Below are experts of layer 2 (counted from 0) of a mixture-of-experts language model. Rows are named down (a neuron's output weights, with its number) and show model dimensions 96-127. Each number is 128 + 24 x the weight over its row's rms, rounded and kept within 0 to 255. Numbers have three digits each.
Before each expert's rows: "raises" lists some tokens whose logits its average output raises strongly, later layers aside. This comes from a sample of Wikipedia text that the model never trained on.

# expert 17
raises: " and", " (", ",", " in", "-"
down0:130165132069149082125123140173113117154095163128169133085108196114072129208124145110119141156139
down1:121172129151149162123141108119119125109131169107125158148108132147127141118133100188099132153083
down2:125174106147139081087118084118108141132114102104121142147122135140091128137118142117123168075158
down3:119109164132140117132085086158151119129139129127143145121149151114120133121141147077103149099117
down4:109104131110088142111138115141123131082183129107098084134154154145148122076127140153143177136144
down5:092163101110103092178128073121166125140109144167122095101119125127149115088153149142132139138130
down6:161109116084163094144146138145170147125109104125107145126104137098163107119147109147123113131110
down7:101126180090115127179170093167128077142087154112122126147133178144125136122111131139147112137116
down8:153126124120134123126106150166146140160142113182119142149131167133093136122130106133150147105139
down9:104108113174078121136094141147091131112137161133143104104130117129165171092111101164135127141132
down10:105118132146097121153110058117116099128138137131156158137111163103104120163166138140143105117109
down11:151157150097144145128092107138120092131095112122080125136141131121150163138106147155128163090157
down12:140112086137140102092145153094128097093127166142123136159176152112115111156121118138131129169122
down13:132156103138144106084150158169131150147127134147104145102145098152146151115117165120158087096090
down14:146137150160131108140133157097098144159131125116151108132123096173106124123125145128094160115148
down15:095125082151144092151161175154129115107148139123097112128097135117138180138117137152138127149089
down16:158114108142120137142181132113122101098116095132100121133173098135112187139102122143152125122102
down17:108156140113131143147124159132127133110145108103116123098154124127078135129170093128131159160118
down18:143147131113134129166115115095115131135141071123158140124120097106081132123124103091113130127114
down19:132131120142084127135047110156107160156146119150124124126112120125163132174126115143111123116139
down20:120133144143107124111137151131127119155179134128112112101107059113156133109159135145097132165116
down21:162113172159140176116069101126111142127132137119093175125096141115150115119147172080116129116127
down22:138124159138138118137177196155129150165095133125074115118151112107112158118092112117133114112140
down23:178141133119147135106139159125132110177096170155101140068089133120130111136092129132118111128106
down24:154109146137082118137110138136124135124123096124098137140149128119150182099116074109129104123115
down25:148162109077163173135162093099144106123136114121152123145107107130106148163125114133157127110141
down26:127077141085130096131132140147140148103138112113129136147149134137177152149171134136135137139138
down27:107119088128131132120134135104105142138209132080107128092141127095203166116109110117118148121145
down28:140127103089153170154119097142108147140113110123139122121166117112102123121091167120121128160096

# expert 25
raises: "–", ",", ".", "-", "th", " and"
down0:159136124141143157133132096154094135108118116133132184140144127142190118104134119112127100142136
down1:131160130105113139137123133120150116128107146107131157133129078116153159137122134128164198133156
down2:139164122157106114144099125110111121134150134128122127163140173110122110127143144126163137168163
down3:115086123126131154089104105109152168187117156125132135116112163179170112113106122122169160117116
down4:151109109172106114106132082131106113099105139140090127160136124135094128095141124126158103133155
down5:146109159083108117168081132130099138133123108108112093126131153119145072094123160152118098130156
down6:131140130153168135103099125114116108124138113105144161166144107119147111147089119126189158175116
down7:140124133171115174134153165111126120144106135134109148137134115164152121152109105119156113106089
down8:129132161112133090131119156145087133124137126142142139126099149148121144095132117147107098145095
down9:126168162125090112119170129158139118161165104102129145139121126132114123117100161076113136077108
down10:132095121139148114092175115180123106145161122096110117130143136114108070089141103143102147128165
down11:147113112116125186154133159137133135144137121127128105191108119101106132155117139149100155166137
down12:132112168160149119172146114158139130106148140168127098117138099118172163142115149150149091135099
down13:127093114128088125152096145110111174126136139135157134158073115134134127136104132123155122106124
down14:158112126135115143078181153170132145130139091109128107143143120134158144160105118098099119116123
down15:122131157116119141116136129130123097149106124184119102114139146095131156079161139129139116131127
down16:158132175152110134107117106095107127098147146183158096117135103099085158106117144108082122146123
down17:112118116112157143101143157139133126148190152160120165159142145178148081171107142138149098162101
down18:093134130133088102139094090123148103125115123144136098153117128171148143164139106134186094131125
down19:096144120127130128081115140110166091113133117091117111162089077128125131155149130166120154136110
down20:072120112142141122137107130139158093133092150118132103131123107070151169121135107125106152163118
down21:087142154129119131093119142136088131139127112142148160110180151152072122138129148138129141156138
down22:130145155140101116131134128111160073131164116157133118095082126135164134134136134148122105120161
down23:115071113088120138097118131065165124111099092111134151147123106159139145138101125135143123104092
down24:126126147121136164160146105099133141133092095086096102133092153141115170103164118097140103164153
down25:149143124144121158111126128130125133139125125167112117136146166155112119146132147114148134100097
down26:122123136108100141106104121129159118155108055135167095125115137151129127145145119159082199140150
down27:163102106112119157164119102100195134151123151066139099126139138122135111095117132135108132106115
down28:105139159096129133106115109107154085152152109148172133160149114165127103144125117130078155125111

# expert 8
raises: " and", ",", "-", "s", ":", "a"
down0:096089137131133134139116159112098119100089120097155088130142154100149140160151113140156142157116
down1:122135114140160167135142143119104134128154108115101121146117074131135151117157137120070141110171
down2:091117088131143074127141184136136158113151117157146120128099137111123087136116105120121137131139
down3:101099157153166143089147132147117134112101102117138115129108132149149110175118152109145103090145
down4:084070152192118122122142136114144147145140109121122091161122135151127135104158135117101126105106
down5:099175136161123120131114088099111109152126113118139151130127126136137107136137145135122140144141
down6:154149135187100147171110128140150139116098137158167090108141161124156144139126088135145097127133
down7:101096116143128067148137146074147158148142124132088127126119128089139122102121148138088119145121
down8:173151168151112104121146118124129156140139126174147086157155109139073089131149110101134151131119
down9:140138147139124107160086151176138086128151095140126107128123119071083142116147136092179118111096
down10:151144121133105116084173147113143167102126127111116117148142148137147129127105098114147109103113
down11:122157137091082061169172115140123122119157112101136138127119133142103116139119150146150149085097
down12:127131147135170118156110137148161138147098115136137121115148099077078129130130151138135127140133
down13:171143135143139119134140118152127083143173080175168125082157138104144116100135151132114165131089
down14:122138148087166138126176169121118155112096154101153160057144139132171113152111121103163090133137
down15:131110094117096117129132096142173111132125128133116082107048098109166126128196134100177111111114
down16:138101156111145162112152143152123142175115147090098156114144118145124133119141154119136118155182
down17:085102128105141106136099098104141138112155149092118104141159140106110103143150131121139170149106
down18:118126117118127190078135168129138168142100122139080078059122100140155137110103101101147151159134
down19:123123123116091140102099086138117099117099098162193127140140164154155180122118189140102133150132
down20:151159123100076145111131128151125144125100122126126114169124142142164109093114161122121088147110
down21:152107162134134126129120127133087139140168135097133129120108135085086115131122095116124151159093
down22:108119156146103142116146168154143127091131128182130106126087181157123176107209159140141123086129
down23:128136132098173078096148139145124131109125127136119156104130146096157152128116124099126115137151
down24:126119134139089149127126102129181117103099142082059149113134101126147127118143141133103121175136
down25:141148131136122103133142108120082153107143128105138124114168110073123129088116109114137163115136
down26:131084124124154134119108114084146122124109156136157127153157144103145152138124140080120101165110
down27:126113131125098130111137151064103140158186090139149158124112140121117095139137097112108126160131
down28:147137135097128093169149120157087128103135078081117156125150087124110145134124156159128145100127

# expert 1
raises: "-", ",", " and", " B", " (", " in"
down0:155145138086143160126127187141140104130138100174104157086160154078134090111116120113119124103113
down1:153108119097130157122106140140128153096125086092132126127119102121139165132125112086152117178124
down2:134103142136111144093128078112143105161116144167132103145129107151143124107132123130108140099141
down3:123115167146073116127121141163094095118121121136086133136169136142135131109130140127102142145121
down4:123183133130092091175159157152146148133146132138130151154131103117113125168124104099145087166086
down5:161120161146148139164163164106153107129153160127084082089105078147150126147141126081113138111125
down6:125167117129125131124116111178089120137145137120129162129128095160144155127101096106180147078122
down7:110138166129137112118129102107117129125124108145145064107136109120122110139155147090067114102124
down8:118135123155124127122126134131099120138125123130113165146121116070102122133162125102116125093135
down9:092130099105115152110122130152105113140139159126117136152153150167171114137181174105112067145167
down10:138171134166133138164144146136094146187125117115068135164119118093124184131134117085144082132123
down11:121125151162101146129117164162104190146136183133118064151164133120143157128147120116200146108084
down12:123162145180182120140157150101085127137153125149132112087143124111105122138108108154124138107113
down13:124096112122179142164155117150117112133151126123096139101164130112152127108134106123160141168138
down14:159122114138134124134126168128142123082154139143079147125161132108115121129127124141094114125066
down15:122175125154113132130143121111145151091149113142083124092102140125145104160120163128143073124080
down16:146151122188107124098155138135140179153115143137113134117052131127127101109086092143142146118151
down17:120136102133099094134140157147123147124158107153141148122127125151108089078122175124124106148093
down18:107119129108149124137137109143077124101140142115108136153111064130135154116113148104131085127126
down19:116111125146168150175153125144139137115115080101125154125125144071117104083101121172089114146099
down20:128107101129123070103136127126129141139125173108174148096127169098112094159132160127104172087088
down21:098149146158121119126111135158123140128156126164104159097136187134115071119126173065084108125132
down22:167140123146143121152115147168189138133122150152144134137136131116154140128211119101125126134086
down23:097124127139117116088162125139140102111112072152119136160099134056102108122164123131128133158125
down24:125133118119117134111094145104142101139168160107081142151109136108137100134127103120138135132188
down25:145137081148126129113169161216145127165118097113143145147156121151097098150110094136107136137109
down26:132118122123143064159134131116128143122120126154121129110132095110153169114095167084130105142130
down27:152143114101153120166130135141130151102164164121131145094168140096125092091117111133147098162114
down28:133122143094149117093121134082107118119150158139119104115119138128101088139127116126115138126125

# expert 31
raises: " \"", " P", " L", " D", " M", " S"
down0:133166152128085137107095096145147099148148096148164138190108104156152135123130082138109169124140
down1:142139107128101140095113089119161136134143122111114090134084150137120117161147085126101144110155
down2:128157145125154103144175133086090113159097116161191119118092153158138140128110119162131154167161
down3:146099148152161123114113101161139129171112102125106090120098121132092106176151107144146114129098
down4:135134096174107136143088121160169143158095127150088125142097125118106174119124106118109135163104
down5:120146068167136140144140125146134093128143145113154110113122096132100131125123104147093145114168
down6:117135151110119147136104111103103111121106121108132128116117141096093116103158163115135156124178
down7:137108163114086110080110127083159128083101115130135099137111100124130128143094075106136135141114
down8:119144140097079098127138139142110143066116171132100064134121126120104117121104134114157130139120
down9:116133105115165118077144121110131144098144125105078132086144144135071140110123181123145111069135
down10:109175130129122144136165119074107122108113118118116125151133141167081131127136107145159159172162
down11:089173081114112148120109138156118166094140106146174105112123135152111108132092131133100134119161
down12:118141115147124116145125147135123148147128161147156178176110158139115125199146156096114090094139
down13:158146125115070123093117132125120134092143085124114135103135160118112100161138111128103111105128
down14:162129080177126161115094131113128128171096162155088114110131145140156105133113122123142186141113
down15:175151107102098105121142130117198109106138113151141137141120097115133089125128135144112103178100
down16:140111171151075093126122132140160119131176082131116125180132146140082142116152125173145160141119
down17:109197118177133161127120070174126128110110093145148158107112110149162127102172136126134129105168
down18:166124124113136114116157099097093140118106170104145132143078181094109145093127064119176112135114
down19:100118158105121175151130094103174145123151128037148146092139144109133136108129119090094112152195
down20:143105220114116127106167119092130139103129133113090145136095128131138128124121143129141148098151
down21:113135137118078100116184170121104137136122159121119138119147141112106113142121142138117107121119
down22:097131085145115106145118118139079149177129157065105122102117144169123138086109150137124131166099
down23:129132119122145117154121150126150154156115102093105138151102134119149175136122152124131113145117
down24:141152104132129122154143118154135107124141112103111105153122145157142134157155179125143158100106
down25:116161156200147121150143136141121143129175136119130158155128158125110105104114164132131123117134
down26:126140112115130155181091154128141070104154118109133138120133132157174113129126141124137098148108
down27:136103179152126161140167131140150159133148132087091106127117120139149081154089118152149136104163
down28:088132101149135160130119110077191134115072124125112122143129109108160109122148127156154117108124

# expert 27
raises: "year", " Binomial", "cont", " Spouse", "present", " Authority"
down0:101129134117164134086143111155124125133190093078147140139118133055087134114113077116148145143174
down1:088129122124144145139139122102096150143080148141126112148133090162133114129126109129133107086129
down2:088103155131100129132156124150097113104159110182119134112128085112154146121147179137124063125127
down3:134107153114173075098129153134111123181178109140119133132152153105142148133141095097133114144116
down4:108131140124124145158119093153148134135105114050143141162124124093129148115114124132070102157164
down5:104097117087115165164114134093150158179107154131092079144148100129162141179138143138114132157166
down6:133110115143112103157140088112147103114106146132150111106173159082095096095102120123146138152161
down7:129074161118067187117158144115075151145155124120134140108129134067138147137100162123107064077120
down8:136134130199138116138114147143109134101106124153139143126119125104131104170116115112157105137102
down9:142143112113073143163128115124115090168124128110127070156150135141157129174131138109087164160144
down10:158140080211093155116086118136121189131142109126127108165137099119150123101139143149142112118131
down11:128146150149075141131111129078125139129160149157105137121126141096120129143151115145099119121134
down12:148117133079200115074121107126130158172150086118143140082171121108121138107111142126118134115126
down13:133112134145100166142129163068114100121120140146136123160123089106142133103109115107085119122127
down14:140146149074129107105143177154105122152100128134133143125107122142087139125120120123084088136148
down15:102124106150152092146162131138129130127167099135119120072144156157155144131159112138143110132162
down16:162120084107138106176144099104170125122123132106152132124084145131093138101111139128130096145131
down17:115117068116095159166138130115123130106096119074130112138106159129129175138129121142099126136116
down18:153093133163108149141152116132141126155140133136154159095144151131134129095109069126143124141159
down19:149170101094159123082130148155128104147121129151107182122132118129102102141136166136110110089113
down20:114134147150165153117079091163125114122077103110108086138109118136169132101113121109139130156119
down21:142126117149118111149113097137159129115156097159161149108160106108085144144159113098114139136092
down22:155130132166110133129147059161145125121135125084107126135122117113113127155154130156117095133139
down23:128127134144103176147132130151126157110152140104133124132110095158124150098135126115084121128131
down24:139123099123117108103111106170148122116105104138130146141116147150110107186144124155104124119109
down25:171128172115092101140118142140109112096097153132121097135119150112141147119132134158108149079150
down26:115089110131095139125152129135151125132104145151133160125083093081133139102120123111151109106122
down27:149168160131093154133157148129099149104103111155129158116181124145151143168140083130142121135131
down28:098091112093153189139122079115145084146126135142117156116100144076171140141117124137155111134118

# expert 0
raises: "a", "is", "ow", "it", "in", "o"
down0:147127149123097190150102101082157110165161125188161121134132146111137132155146158152080099125088
down1:123169144122133124158164140132100115138099154092114129110150170122176153106095113137157137166110
down2:151131109130095114120097106093129130107158176132091119103124137154103159100118164096126141152143
down3:149138126101136089139145101140122124105135131095119094188099136119091133100117121089129117110113
down4:113079172080136128132172111140115159074093148137129093135170121169131102169149155136107147172145
down5:105121098132133123141164177140126141113137139129168089135091118117152149096146107113149119172124
down6:136105150106095121125164147189048135123121103153135122167158144157120151104160154062151109107098
down7:136099162173135088149174096128089099169125167139173132129144118124122107142158125175154110168135
down8:106149121097137103109151094129108124130098105111156125074105129082124112136152082123134080122113
down9:075135133100135148136142131107099152097123130123117117128109162135137136132133128082149119141116
down10:129102120126132147154098179125104102171142120099091127117128106169132159117157106100103117153124
down11:114116142079092088189157148137108103142138066139130140081108128132138161111137148167128127124154
down12:139129077144143127162135140149106106145122099135135096152100120140121131121115124098127148134130
down13:115216131120148123090116159133115123115088105129161154104124149120089147134102128124118143090145
down14:074101103119130136139159165115112153136134150097101149103144119133150149150164123128164107117144
down15:146156111155141135145129113111125147122133100165134116127136117107147153082100146149152109099117
down16:106114135081110126121159126143105111134109091082169130113095102137124123152090093168126122152101
down17:155138124145189140117181104141137168112128152117145129130127169082090136119129133115149113108103
down18:152140146161161162153127146188176132125151122143164145106151094117116142132104151116137109127073
down19:098148115130180155164117121134095118156133102124116138121152131138117128138149169156118137141107
down20:167092119138122113101154146128143136174156087124122108169146113110145095152140184138134101157106
down21:164076151109125067181125131121132124128117124105117153121115178118076070161125134131129168166169
down22:109091148168144173117129102095093115119133082101138134119126153179124130127114167130135118133124
down23:091169120108121117102121142134147143103140149132134127112124121149101127156110130129100098152140
down24:134085099148124085119098162097164149129122072127114095121126112127160111125114133148137094167135
down25:138103123136129092105124118105130148136075139104161133132158129089132111124151121175079127134136
down26:130171118142126142139124126123136093150112111159165147130140122103146161116122097123134115111156
down27:125125136136153163101144153144118106093142110134120129117168152124096116150131119146142161119097
down28:089130155104115175163133170119152182136142122099158093089115105135156152136127110123139113139132

# expert 22
raises: "iet", "inn", "ins", "ian", "in", "od"
down0:101147160104087164117134149138118142081098156136119126145150156127152161120169103100149168135164
down1:096085119168118149113107129099140154102156126162094111116112148091134095188135130169097120090129
down2:116115099122112134127100124169089130138151100101119100102073155110102133175132092150141153127091
down3:137110080159113117103117111078158113167159113130117132107153108128116112102156147134142070120126
down4:122118121102093124156126115123082142110108119139092103104150197130129119084150109091117111135165
down5:131094110122141132182137147122144054108170197130145129116132124123095111137145160136114150158094
down6:124106177117092172162093105117117156163136122099113130106146102106130111128110102107119091111134
down7:140124136099152111094155174108131087119104108177081068178098142080114133129091121117137134118112
down8:123113144106167086139123142161168083149129140126178136134156128161134152154123163125126113081160
down9:088155161107132152128160170123118095180131128119113146131171165128146131178135102142142171160159
down10:130121144154119137098117155098142144113083145106171109160127119186136115117109118147130120137111
down11:109130116114175121127101104117122108151140143140116096116089122108131143084170123153169142134152
down12:167159123159096126114124129102160129079122123109103127088139109099139115114144107176102146122156
down13:134139137122190086129132102105144146090134133142144147094094127134127137172125121113134129127161
down14:146144130108139129138138128116118150136135131150101123089116137155146155148183127117110144103117
down15:176134089117133119132138146150172118126136142154154170167148137099099139105121096144103125134173
down16:095126111112133125150126153141124099097141096141128115149164107120124126106146130161144140093152
down17:149116175135131130109117090127137136133127132134115171118123163096114101135156152119135151128114
down18:115124095114169160179168154130103154142147132117108127096147114087134111115131095139156162133108
down19:077128116147113160136143128090139157141121118141124124135132101129144145101169137123106109131085
down20:097107160120097147133131114137116151130114127122126154134181181126123088150149120072135110107112
down21:147131139124143129108107109148096106131150120116158155171116063121154126126112111100103131138148
down22:145171110112121106158121134133129133113092097161158168089138095098168159122130143159111139124140
down23:165128136121132122150167147140157128097124161132128189150086131115150125148142140140170135172148
down24:159122161121141102106123201119103128143159117134154135118134154136140145164146103140128104102149
down25:130146139084115122106112140127145124153154138157103087119075146174126118105116154144140148112075
down26:111129100121139133114142129129136100092099112132146134146144134143062144150085095119132119164180
down27:132092124117133124141147144115133159122138110137074150140138061107081182110111116149133095114106
down28:164111117144088156153152144087171164134110118127116118141137129101105080115123077104104061121148

# expert 20
raises: "ect", "ul", "urg"
down0:179144114140116175132174178120135110098112146112119135086122121156097143106147147097128129114140
down1:112105129118156138092156124148127111110145135162128144165142129139141109164102141100171121076128
down2:139116153085113142113130126127150146148109101134136141083172189126075116142139127123153099141098
down3:151140103089112133125115081105132117116089119105131103118099119141129117129158108149104080111123
down4:142126091111111094133117107130138154119120098140133120131128096183097137096149155168166154133130
down5:127121118125090116161084125143132135115145113108128116128124148080106141123081126086160111096134
down6:100158166122104136118099151152135156085113107148124156100175121138130135105113159130109117147121
down7:136118131169179159121091145160115140149134093133173122122084124148158104140153146126148149104114
down8:136098111126118128142143143107109099126112088133127151111089121131143150163115093134141133114173
down9:073093122149139099098152087117106130120114152163094131130130084142126153136159081130139164123164
down10:154096142133172116119133097078128109125141130089168107164105150120152141144083155125129121085091
down11:140131156108131113097095111123173161113128099150139140135125166127142129097175157097108097129139
down12:136141101198121145170134136073128141104133133100146146114153129117098127160098149133113135157116
down13:109133151140129148090116150150145109132149122134093166135102089103110179119097125123131130125170
down14:110128183138161130141179155140132109127129141149056113117130110103098137080132126154128153106083
down15:166140164124113124113143138151134096122148138127131117159144141138152161140115132118138110129152
down16:104125067100141130163140121146124141149116157113137153109099105109121138078133169129093135132131
down17:179163129123098124099113120132108147146105121188145172139114130102143141110144121156145134131136
down18:090141161102147123092155178126143127153143153089118131118107130098126151093136123118134110144115
down19:118123108123094139129132107104155100146114141144103116137130124137143110159118169098130143118161
down20:127157067101131141137104124124147138104097148096118128123083130113081164137131104156086096143118
down21:124143135115133126144151133133108122118121126076124110125118086133167110107108130096134134114149
down22:134172156109092142136104081139131140121124167159129117113098162138136181117070139144143132096151
down23:115125129128166111127107140106106175131151140130141141121168124135148124129149173102083133128158
down24:119096099159100098130185122137098138169117141092120142086107106141113100118104129109145160090135
down25:129142171137116092122132147136069157110118110133099103106112115115098135110137133119120139156086
down26:124097161092138120139102137103109134104129172123120135167165131119117121095138122116105110150132
down27:168140129096131117120117116074118103115157110128081119131148110119136111144130146120126101085122
down28:068143128102122097126126155110100102115124141109169120133091076158132143135113144089143099144109

# expert 30
raises: " and", ",", "."
down0:144173085134068104134150124149163148108153118118137104123113154134124177142109158156080114157122
down1:122124116106125076148158170140122106109061125113101136131140129119129104102073155099106070094157
down2:139087138110101121148119144151105119108140141129144093105163138089134123199125099094131142121150
down3:164133136124131164103117109153117158150131142107119121109145138132107173112182145135089110109097
down4:115109147107161138109122131150113138117073146149123163133176147131149101165160110128168115160153
down5:092126171133102130073118139128119103064110142128141166066072133098129112111114144138087093094114
down6:108178082119133141137119145124185105111125140117139114116074132118167155128109142141131107152151
down7:125119135139173184113107135120146125113155144137175107140137136161095097129102138129149157148130
down8:142136160170112151157132150165172089138094100097144134172133098104143105134106124122115130173149
down9:125142128160115119143109086116126115119172151176150132115189143133181122059149092113172093094125
down10:120102094100112129123104119115107154144110122174141134094126163097157131121103100107145095161088
down11:133146126114152084114127147142128114127109109125151122132139149090089097141126147108134162136109
down12:146147152092154080107113190103103138174140142115139138132067138131156161109106178109148140099145
down13:130122155133164107130173127099135136119129095172123139069104137112109121111145163139136148103140
down14:108139084098113117111113157149108150135116114131126173115110132092149146137172122138177162130129
down15:132123189138178127122127151175152155089112125190127143121122149124130143117142116130110105119120
down16:138144158098153120136118164144104152169165135171107122112150122136119134162099144121132125136150
down17:092092157105132160113139102143132076134121088122119085113136144098120119111171133133117103089137
down18:154106136122151146166168155186115134105155133184125128157185133123149116089134126150113130133132
down19:129083173103135148112104109146122131142142105115189147140136104084099118107122149077122117125135
down20:144162112126115174115172159154077161155126086091118162126149105143146149122133140115114140132123
down21:151172144155089112128102092158172151100111149125123106101137126067119138151113118132141143110104
down22:121163134117142148113152116138095130077087116118123139137123107137152196144133097116128119102120
down23:151098152152118151141138106137117142120109108162123140144060124133125091148100118113099111140139
down24:166124122104173139075100139083129119171158140134113119106093145135147142079142132151135129144152
down25:069128117098111115125111112117107120111147108132099144119099089156138111156108133145122120136112
down26:117136126131080164103103074138111163151139119129098134122053109038148121121109080168132109173152
down27:147113121110104131079115146160105122143150051116135114071111121166125112118154110112097177143092
down28:133143149160164118118123152071177106153166089117129169133121099145143121164116151125126153136116

# expert 15
raises: ",", " a", " in", " the", "-", "."
down0:108131115120104101142156167161151141122127115069119131134149094100127141139168095160114139130159
down1:141122157109165104108128119124128102100164099093130169118154125136109145113122107098123117079116
down2:132116142100124126134119152122171116116113128085143132125067161143149099146139097123110123088133
down3:112160059109141142104127092143154118103160164124123122141130131123166067159107141099109142153144
down4:171143132153135132136086168173104175124109165164132126085157124108130144167147157145157160111136
down5:141117127118119092121123129159121122142101123085133118120132124080101089139074100124122166119130
down6:113134110095157118114179127128144125079133152101109100097130065143135155143138138133179159145116
down7:131188120136137130132163123114124137061134147108103120190128129151148138109107187142139090152141
down8:132147126121106107153117096102123136126124116167087120130130138149138128125166104157165151138108
down9:116130149146145128108108148149117105128141123113148167127125086122101156091149084157122151156117
down10:104119120147148162113100068107147148113141158128149115146137105122152180139145084128094073165106
down11:161107107135142137133098114132119103111119090075156122111131103147142094142116152136155101133092
down12:138115169139133137139100126132107091110143108142136129147131108187150142172108109168148148146105
down13:137115088131127164112113124085143140137157125100138127149098152181151141121094100073128103147112
down14:098098131164149120136136101143088089139101134082145142108125094140098105111111100176127139131134
down15:107160150126127117148137133154154141109106124142105131159116141087084107146093139153188116098138
down16:124173118136125152165121138129136107109143132084154150136148124176119106167120147128159124164115
down17:079128072145104149145171103116143127135125122109148128140111112139167112125121118120185127113141
down18:174113137138114145131131137135126084110151108091137133111114190095078148089122068111103090139138
down19:173124089128156119105138154083119096109065149162145138118131164131127118158124145111111146146143
down20:152138118127133124140143143113142148099142169150146113122117125099139109130130163121114095153088
down21:130130143123128126116107137093135121136125102101141145096136097150099111107129130155097165166133
down22:138130127165116126165085098104125127099143129136144087120163108161155122103128085195093133132141
down23:138153136129130116161122155120112119067164143120117136129140142123116155104135137100174107140116
down24:084141136136053145152141081121147117127108145115134106163136142155141156102131149099107126107107
down25:130102133157151120140113115102104138147132159124132110147113135087124145144128194125165146114110
down26:168113138148147127144061084124125141101156154106106083108138159121160125125176148126120172099153
down27:122118109113148102105126140169133140164156126155147115130096132178085141070095131112070109105158
down28:160107100115141156154127127168092167119125138134136131162121091114164137117142162133153135135128

# expert 12
raises: "e", " and", ","
down0:102105137124119118140095149120137149164164107111161149139208132117140099103135147122099158090120
down1:127168110176116102124162117141137076127165143116127120092144096140147104159127104147097185148154
down2:108141165131115105163106135129054123084134137144131124139128172166133131090134143105122079175112
down3:113105168138144139086143138148124150132156108146128174141169097101112132148162132157170148141125
down4:139091095147087155120134099134139130066114129131124157109131070097131158124145163136144132114087
down5:162116108131117119151120114138107146136159130083091152124141152131081156099093113102124070140152
down6:071124138097119131136097150147147107116142155104136166119174114082147158138137102116117080091139
down7:160144109154153119125111105110109138177155116122093165121128098157135091098126179139102144096121
down8:116122064161134131132186114155131101145106191066101115137119120096096112142133147133115131149101
down9:121122090121095106135162099125127111154106114115088151132102140122112110163134154143130148093148
down10:123123165127083149101163131141043140159165152098158062131120146105118109148105128116103060121138
down11:143117161118121116107150154171092139133111175150131149094130082144153126114086111099134131164114
down12:163109132149107095137130097123157117117137098120101144143089146121065097109097119060102162113114
down13:115134119126148120124137157190107115162088174150087137130131133094151184138133124119145113141120
down14:144138132163141100140114116141120140117110182143152095168109150156118141091147158155148128145127
down15:193109114153155152101175135147132123130174119164128144121111116115107105114103133118130121144136
down16:109082133116110174128082125178142105152124136119142174148071131142152156156136108135126137135126
down17:144120119155115164128187140093089104128133111161118134178137146125107104132104088095185167159128
down18:147141126168074158139138106105198142156102090133094139133126142091120168152138143161175112106079
down19:139099174185152129162098118130112145155124093113134134117163144112080113120155112116130148129198
down20:139093144072115134151107092128117113140112165168143120123150115149138123119151102105152120113129
down21:107133129146090126127116110142124133105116134145106114171090139129163115132104129132131094090125
down22:147131142095161126094117169127080151151153126150119144140090136153107083140144103136130096117095
down23:108151160144102103111120120134131110138132091173111106128127151109122147169145149110169156105139
down24:090134131153143136124144150145197120105157160142106081130091146125125099100112149149139128117158
down25:122117129108126127119129174132159105076093163120110150118105143127162164182165111130100153149112
down26:152131127134109097138137168103151095142123080139132140111138167126115128135095132139130143183139
down27:135145121186119121141143104156122133135110157132123104108110161104108068103119184123130128096116
down28:120088135127170141115162135182101143113143136150164148113167158116102124120116143099131137138156